Experts of a small language model: 32 SwiGLU neurons an expert.
Below are experts of layer 3 (counted from 0) of a mixture-of-experts language model. Rows are named router (the router's row for the expert), gate (a neuron's input weights, with its number), up (a neuron's input weights, with its number), down (a neuron's output weights, with its number) and show model dimensions 0-159. Each number is 128 + 32 x the weight over its row's rms, rounded and kept within 0 to 255. Numbers have three digits each.
After each expert's rows: a language model's description of what the expert responds to. This comes from a sample of Wikipedia text that the model never trained on.

# expert 44
router:121145129157146115128143099098143133174174111179192187122062114120125050152121127140148195130136076150135126131140101095132143118103177123176176149107171128161157201130182125162163130112162108126097089107141162134138136163131176129124148157099105134085064171112088146123118120165072109125142154170129115095127175127129120139090136114114122106127135128159130134085104127085128068177128116168113128123112204188072022125132201140107172116179176109081095128131121103115151182165065102
gate0:098175149151096170165106197104157111118107118076133100111162135118138129096112094140159142156188114117121150236109126173121151134140137135123146084179142136101107139081115211169183102160167194145105127103119135149144176105155153129073111184145115138179091162157112113105115117084168160155140191186116139125095177170137098154139150103131102088046156135141121103061118135138141109116074122116178140090076136125095045147114115140106188122106136140162110092135125130167135189111155137
up0:109081132115121077123155107173063186086116106125164164119092155127159090170158165176140132090125105153096131078172134106149123077138086140142130165110128093107173137195101059056080175134080084131110111152174097107137051148106127106147114073103148087101160104134150124140104085153146116102120078127102126159160119080154114140112094172096098150179096072140183136150126157175124123131156128093071139169165156134139165133118120161136096120136157096101135124128153118059161028106100166
down0:086098121163098195212127209144119137068111143155199158097100120150182174195107125122150173108129162148125180138160126090154178161108121171186104153148137156116096150139177156131147171144131144090143106061135085115123087100126147070137118115069085146140116143142135175082093087144122156130091180108132112131075166142164066081132204120113127121127149072136087097134141148166132107127104115134177156111129169131074098162125092157100125132107141104095112142165136101153174131160160177
Determiners the, a, The, his, their, especially sentence-initial The after section titles and before first or second.

# expert 50
router:152138122099228113106128097129164130148105111134150176134065115122116089118141124124163162141124120151113127130154073139120127181109152121145171177089146107145117140175155129124159108101194112118142099103118125132134139152041192114130127174079105140111089090144110159116115111147071117132109113207108176084142154110151104124049158113096126114118145120146126086122086155095091132135131146117146093130159165136067094099143189148127120113182249049089080146139076114143186145106080133
gate4:119136098154083111187094139201134130143118105187194115190146164100149109133106087133147106136136173129189157129137189155140092152159126173158110165173105110173079173105186177146136078177137148164107130102099115115077153067143123146165123167071068128064160120129140119093116174154120141144147132126107062093143121150186141146109149170161130139179108138102144163100167051199198160114119130150123149115138116168143113091172165131120157105153134114119123096092168084173141121146149105
up4:124140126111112127095109208145151070098155133095134134082093135137136129128102143087166152097077172142082145100125076091100137114119113155127122151098191133131122084142102082156209145150099135147120098141134115176188168038146096162118132156105130056122102092143122123185135114134104132189106137073122087177097113114090062100161101148124144115173188100147088148139060157140155095140159065145133143144144088092113110122152157105168120150143106167136097041162121085153186124166121162
down4:137144131142117171139148068155067128141152102105127109140149151102144116133090094188080121174150146138184190160128194145076149134147171100084124150129159137182113163075139168116080114083110100145100189146168225129134147141094115118170165121077131094153135109102174125131157134108166095115102094151100136146155154141112156150051094148169219129107156167079142118119112084071140109089110120135077146118152167120150093138139135165131199126145141081097124118130123096197113084134127066
The, a, his, it, and relative that or which after nouns and prepositions, as in the team that scores.

# expert 42
router:155174182095162104098122130106156077156141075174153148105098158088089075155164090122168137123108072168150069166179097108076157167150173155164148154115146102165145132162174126103165147117151151157113106080154169090143103151114169139090121122088107101106083143099084177163098114154094163163175112158165125088156125097082090172139172097080103111104073116106096092126081181117137147168105147104082096120140122135077117103168152114091136097165161128111079177123089067079126144125078153
gate1:148175102100104094123166122205147035118132136112169117150136159062137123134172115097170145113144132125132101087118164076118121161202140136127105146152187126198114113081083070122105148124097139219163148126126161108135147088114089111124097175121144123110172097090089137116105131166099088121164132161133155163197065111156152093131124106080114144093131136082104133117125142115137150107157117155166080140164075150137107086099141039134152103160149080140074124119138095041114129138099119
up1:089142169109121138147121075130113114087116155144160157090170099133107137116118130062139115119164176143147116224042102063165123113064058109128155137064129132148148125190128139122150123129142170114134148151134136178122102121164188143112087123171124160147111158131094108159097129174168083085099113162168074173135103094117111100130131117143121145134100102169160203131140137098090179114138120168067088194179088104111121133137098131082102122143150187116077115142116135104189116174192120
down1:077112102164099148086129141159140174129151111096095118121132121187097087106123150111087153134174144114128149115089161097130084094164095089158191130094133165076126157147129117079154120072142159121134170115094100198109103114170132097093143136098149137124124140080100151129098206147128121185106098134082116116069159170066089111105085168079088133137159175125160092128123117187116129105103111104176172075162132098161206141153169058055134148147086171117155174171125164150122109110139098
Capitalized first fragments of names and foreign words, such as O, No, Ya, M, often in lists of places, players, species.

# expert 15
router:143182159086169095110100116087135080176122084151178167105099164090087087171164100152147163137096086147147089145181122113089112156153180165163133161109158091184156143164145116111166150094176170164106103081154161084124092150111170144095118130086102086115108125079119165157079108157090166160173118140156135076162149099094082166128160079100081116118097085091088066134113194098137156161099148103100106119138129117096114112177149108107128107164173143098101148121107076091145173137064146
gate0:139101168114121169131101163068171105166147042175179201081129065121113117178221136152087134180122142167126099117092097154120149147126117188118156179130069053179161149145191153142138126107107170127097097097110140120150148137136138121126102165101143088161119167105096135154112109221107093145149156137097143132164123121111123119115137160071130118130142126140085108113069177145136111125104103164123158127202121121095112068152125114145117068144150105160131083161097091079142130089128134
up0:141139133124172183156159154098147074113105145107151181077154130145125036117071093157091098090082141159138160104081082090114144125180128079086123164173099148111183141067092081122117101183119136165141102131123172153146103089121095151111129105167123137117091040153154138139109157141052101111176063151185146147149197153171149134094129148135121169150160108091069143098133165131156145115143120115123144141116054132115072158123101142087124129150141102146049144121143159142151144148150146
down0:121200168111134160101153111142210139136141108124056092124175157111167132139053141116165149123170115125190132057155140084085151187093155129130131178132098084087128081186107176129138134144141138117119143116146072107143144105115157176118110105093151090109128104121062113143082096192114154097164108092094056083100106141113108185080114132131181107125092159105136149168148154146127097106158116075127173115115092134145100106162143102127120119178112142117146162121208128126058171091155121
Verbs was, is, were, past-tense ed endings, and single capital letters B, C, D starting names or words, plus With(in).

# expert 46
router:145155167113141105119142094095127120124090082174162121122112154110125105164141090155127172142113093153145083120141097120108192197142154194122092142126165111156145150146155155128153165070140116132142109111121157115144132173078160147083133092125081106140082130067080129197086148139084131156145100084156067132161180121097027145124143091095098098119065083167072106148090162100106099134104205057123119095167093184085146143168122130116127089113197150147119143139119090112110136153122174
gate1:102153087137148161114151125154075108157149087123140189175114233117128220140091106162144117195100113085129117108094099132133115162148139158152127133140139132136108168186110119167062105092159127130142074118181121038116166120156133168138179133108134092092095124163099127146147071150138119126123163125101112130101137111101126116101072168117035166113102094156120107120110180129131133134142158092127112165124128146157142140115164038161136191162143106154110053109100116136172126160118069
up1:086075155086106062153068154106139136083127086088153130127141127090108098130129179127104123164096122146132154123107152161174153156145134189127169100040120142129158113103093097113135221157073213101136090134131115153161071144081135143112172115133107109145162133128119205104129131100131169130145070120180156167152083114103141124097114196107127120174088170096069087135137144169160150072110105108092160083178115115142152132148157177122067112141106091102155140161109151118152114170096138
down1:078125168114169126100097149162178127141168124106217115100197117142073066162182087118129095116153084132117133157099140154101078126168113154166075102177097072083093134062167137088173157136087179150119106118118147131052179155153112088127126103073099203120113083123117117118164128178125143130127108149116140121157164110097123213126123130113129168120162141125146125143198128074152144159076097091158094116134114132131135136169086122123148142145116103085171157129133128102106100184076091
Single capital letters or short pieces beginning names and headings, notably Mc in McGovern, McLean, also S, C, D, W.

# expert 27
router:163154188096141113092127127087150075192125076152170168140083153083090086165175095131151143133093087147147072167179125105098128152161158152179128154109163091173163125168156124107179150110155162155097107074152164100140088158101159149100129121091081104105101145084112165168093091169116144160177147157150153102152131088092097152135176080097093118109088116103087091143107179110128157172111167119081110120154131133079107094176167119085131097154182135115106163102090070080116151138072150
gate1:140147077124111081102118089089148118092135111100161150150141141100091136110108090164106138072124061141099161118141158111142147140147096117090143147142147079106127128147164159110079136177145166127148146048098173146101127120091091183142120130124113129185145120195135186177117146097104173159179090175086164133125107090047134156155102162111123128068135219094102165079102129202085113112063152125151135089103147116108144127160190188111147154194113119130132157094154128100140183096136133
up1:151130115104145072116132092160090137141083106152064137141122124143100127073177170157159098077142082150086149103105099118129098104148107166134083105146130065148087142150078100134147136137102167117109148128097129156131125058109164121088139091152160101144141080100117127119076105123159115139163079134078140153141147063115134117093111134065107141114128122190160158151151182106088116110171074083153110143196201128158110054045131128119168143118199120147165092148058107163152080129084152
down1:104127062176104074160132123145125103100156168091130117136184139128118137184046150137214129108161101161160162097156130171128129203097098175155107100160151084112189202177154118137065131133053143110132118135066128116171056126155089176152103139146183125120113170138112105164096113143131166141125129084096149114151141089135087142134123095132131130081163103102048142085068159100124175079080124102143153138184162101151111100131138128117148169160126127121112145116108101127098137102143104
Digits inside sports tables and scores, and characters within Greek or Thai script words, plus word endings like ing, ger.

# expert 37
router:164158174084163103103105111083143076178126076177178174121077161082098100159165081100149151113108089168126090156182112107083140166176193141160135169105139100155168128173158109115172154097150149169131101083150153082126102161115160147084101132106106096094089139096092144179082111178109152165173116143149158112171141097102083174141156093092096123122097105102110102139097175087127152164084153123095098122166133118084129107181162097087127099155177135116097171126081075095151149131086155
gate1:128132114108125199133094098099166168121142076169173112134145159099144123170186129145159162087112161124097168103126122126140106148168171144132089174166128157110138123166166127065112127084093064145199077122127144123103137175123117170138101105104045123115117169140129102138074122065058156170088148166128115103138153119083131150143121101217165072120129134112097116090113130210154116111112142112111165035177155166174169121161137142133124080176157153100118154130155108161137121124168115
up1:105104157098077146171116175116118137158072147084119142163173063033044176111113155172079136125059128160122108128103142094167087158168113174170108175154100139125146123149114080161052093095120144072068119105107111114054091146133119097109143115093127138086112121124091123144207089112122129128142178130136098123133110091132145134124153113120108108106148183068153109143099153160118147133136142156163132169132156117193173072109168164123188098093140090131119093142162095118147162106123135
down1:126148120112095154123095151124101160125053130105146140117112185048115122128176142067138094110132132149127085109135162114133099063143061051105152107160115176110131090111097133110075131090097150103132106107079118032127132135115170174104167183089141164172215082157145108155117136125110112087172136097098122097125135116133163183162142142097113147163092099127170138122163113137101181174154144138170141137152109110135170128132159174131111175144134136103155127126206124159126167127048061
A leading 1 before year digits, score digits, and middle or final pieces of acronyms and words, e.g. NASA, Latino, 1959.

# expert 22
router:144163158083180092097109119082170087182128086148182145151083169079078100163164121120172153137092102159124076145167100117111128168167170166176123149104160105175179119165182093112176153093139155176114095085143168076113098141101157150111096105104100106096108125084098161178092092178117153162154133151122166078172145120108078154138143069081088115102097092108116115129081187102135162162104151115107088103153103110104126093173142088091137095175159130129089155100110076109160150135083141
gate0:164158170101189081162069105130155114121149101075111212100078088075118133136135160170101105135147095139126132109141136104125139151129146114092187169060117132170162120113157105193116141112094098176137148126095169131123130135073149123134140171119130107124143180144095179184103104142123145143083143150083128107122103137198069161064191122166167140139093082066123144185139160156148111155127129179136153141185077101081132062128108088151126088137125126127117155118126135152084192091160168
up0:109120163124126094162128059164185152171151082146110122151173093145193106145135085126139126153108098116115093111134125161142126072118098116106101089135155127085138074081117102152204186101159157138177104116092170099123113104146148154111143132191117116134156152079098092170134174115168121103159156101113150210093176104075095094175136138162140088142090145166130099070112181106134140148067142138154113106098103135177163140158109108143074088052140140187099072133163134119110137118075073
down0:136092138197075081082119136112128142086139137162120189142158106139125084106120126163103107094145170163154162115200140183098065143142137116111148107152158082109157137163189147096133141093121103069152101158143170144143077121119149123149159130113133104115128146119079112081149105170157163128112048190143122112126157200095155098151084150117155159159129190134134133126092100068218151134092131129072178094134115122142111168137152151160101150023090187139150130133150127106108120109150090
Function words such as was, is, be, has, he, not, and the word-initial prefix un- as in unmarried, unsheathed.

# expert 59
router:168177164088154124086112132100143081198120093155173164121091169074101094167159113128157147121122093164135086147170140119093167169165166144174148150131150102176165137178174109098166149116154164179121093082152165084131105157122168152091133124099091096069097146082117173185096107187091152181166101149149161095174136111097083174115169087099103119137087089104113112142090181092128154156108148103085101125156138152086130100176149098098140099184156124154107167131094095092149158143083141
gate1:119221165133049158145152131087150107123100158136165158159068141128099132164149209163113142090084153164140134137150144117094146127095102172066104127114132097174152192186151131098181120164141179139118148085129182107122134155139146147125142149094101136120156059159095109140113089172104171140145168112066116091164152140105104118133163137115066119075118125074117080101128142098154198146056130119110116154126171139167102091114144085138158115130143117112124101144062082079147170099141176
up1:124191123158072097143149143163144093129145113093074140176060153151089161202157181181116126120115115140135178084139130209159114082103122079107118130135136154112181134137118118116214095176117118105120167113120138146161101152107125132103165120118107181116234109142103103128191111156094175122089146149117147114121153148133110137143096138146079133119118077088173097090150106091123122134107132078122115121094174113144097148114168108196168165099145130072147157148074121061151150085183130
down1:053115178128120112072135156080142162147144166123152171094178060129099155118157093123119136194141076157117158127136148144142113112209140147103128120100180170170137102158192134130144112114146119081147106129103176118145109164131139131126143108089160177102121119159096135102114101135131125074155133182122173117199067129073112156181153166128148060151055133111170089133082153096186118154124100053132094145129109114123137162132185121070088184142152100104107115179150164108158102131119162
Digits in match scores and tennis sets like 4–0 or 4–6, and production verbs such as made, produced, completed, operated.

# expert 62
router:161177167106146097114100112103144093191120083176176162107082165081120083179158104098138151109103087173132092137190117108112148164170164167166139165136143088172153124150177145117147168120144167172119102079169173070141093151118176144113119127100083131077094138099103173178066122152092146184155116155148168090155107097078089163140157085087090119117084110088094107125086177094116111155094146120097093113155134109091131106163173089097149083169157112162101155122115080093119134158084124
gate0:101170119162187088104085144168125033145113097150135135125131145124121149105094131182125194105103105093158158110132105147074115164139108173147086139143139117198098098138125105120083151120131091154121092072068118096118165122161152153112133164097186130103088087111105116181126175179128145125102102141150128131121118104073103175100120171200115041142101093103113157106182134123166126115094149086087193128101140108164108112216142086112128081163162137117120162098188140127135107130067112
up0:134135132162122145170155157137116142117104072111161119166096167141138119094068097137127144113093106110102103153117118189123126074164104104185073117171174101153148085116119098072106124102126178088110125096212109164112138102178099111108082127097154149125130104165157154163203140137036149156120153144100118078098152099094139147156112150119158175114068126141127079129099132150109181112063128078133181141115132103153176092096115117169181132176120077151084170177185145177106122110085161
down0:143121118138073095122127115104117136143136127117145172167125181154095056152194111095117102052113126188144127169110065186182150177100138108189139109128101129143105152073129110173150052145090161110151093170150149115105136177159127126165108185069043140158139101114092125140106113115148130110105096127150152104141103171146169124079084116125144099183157153149166129116174140171110165128140144075151147180167119124145167101176105126142095077103071116139101098093108182085138096186115136
Family and role nouns like brother, son, role, general, plus commas and word-final fragments in narrative biography.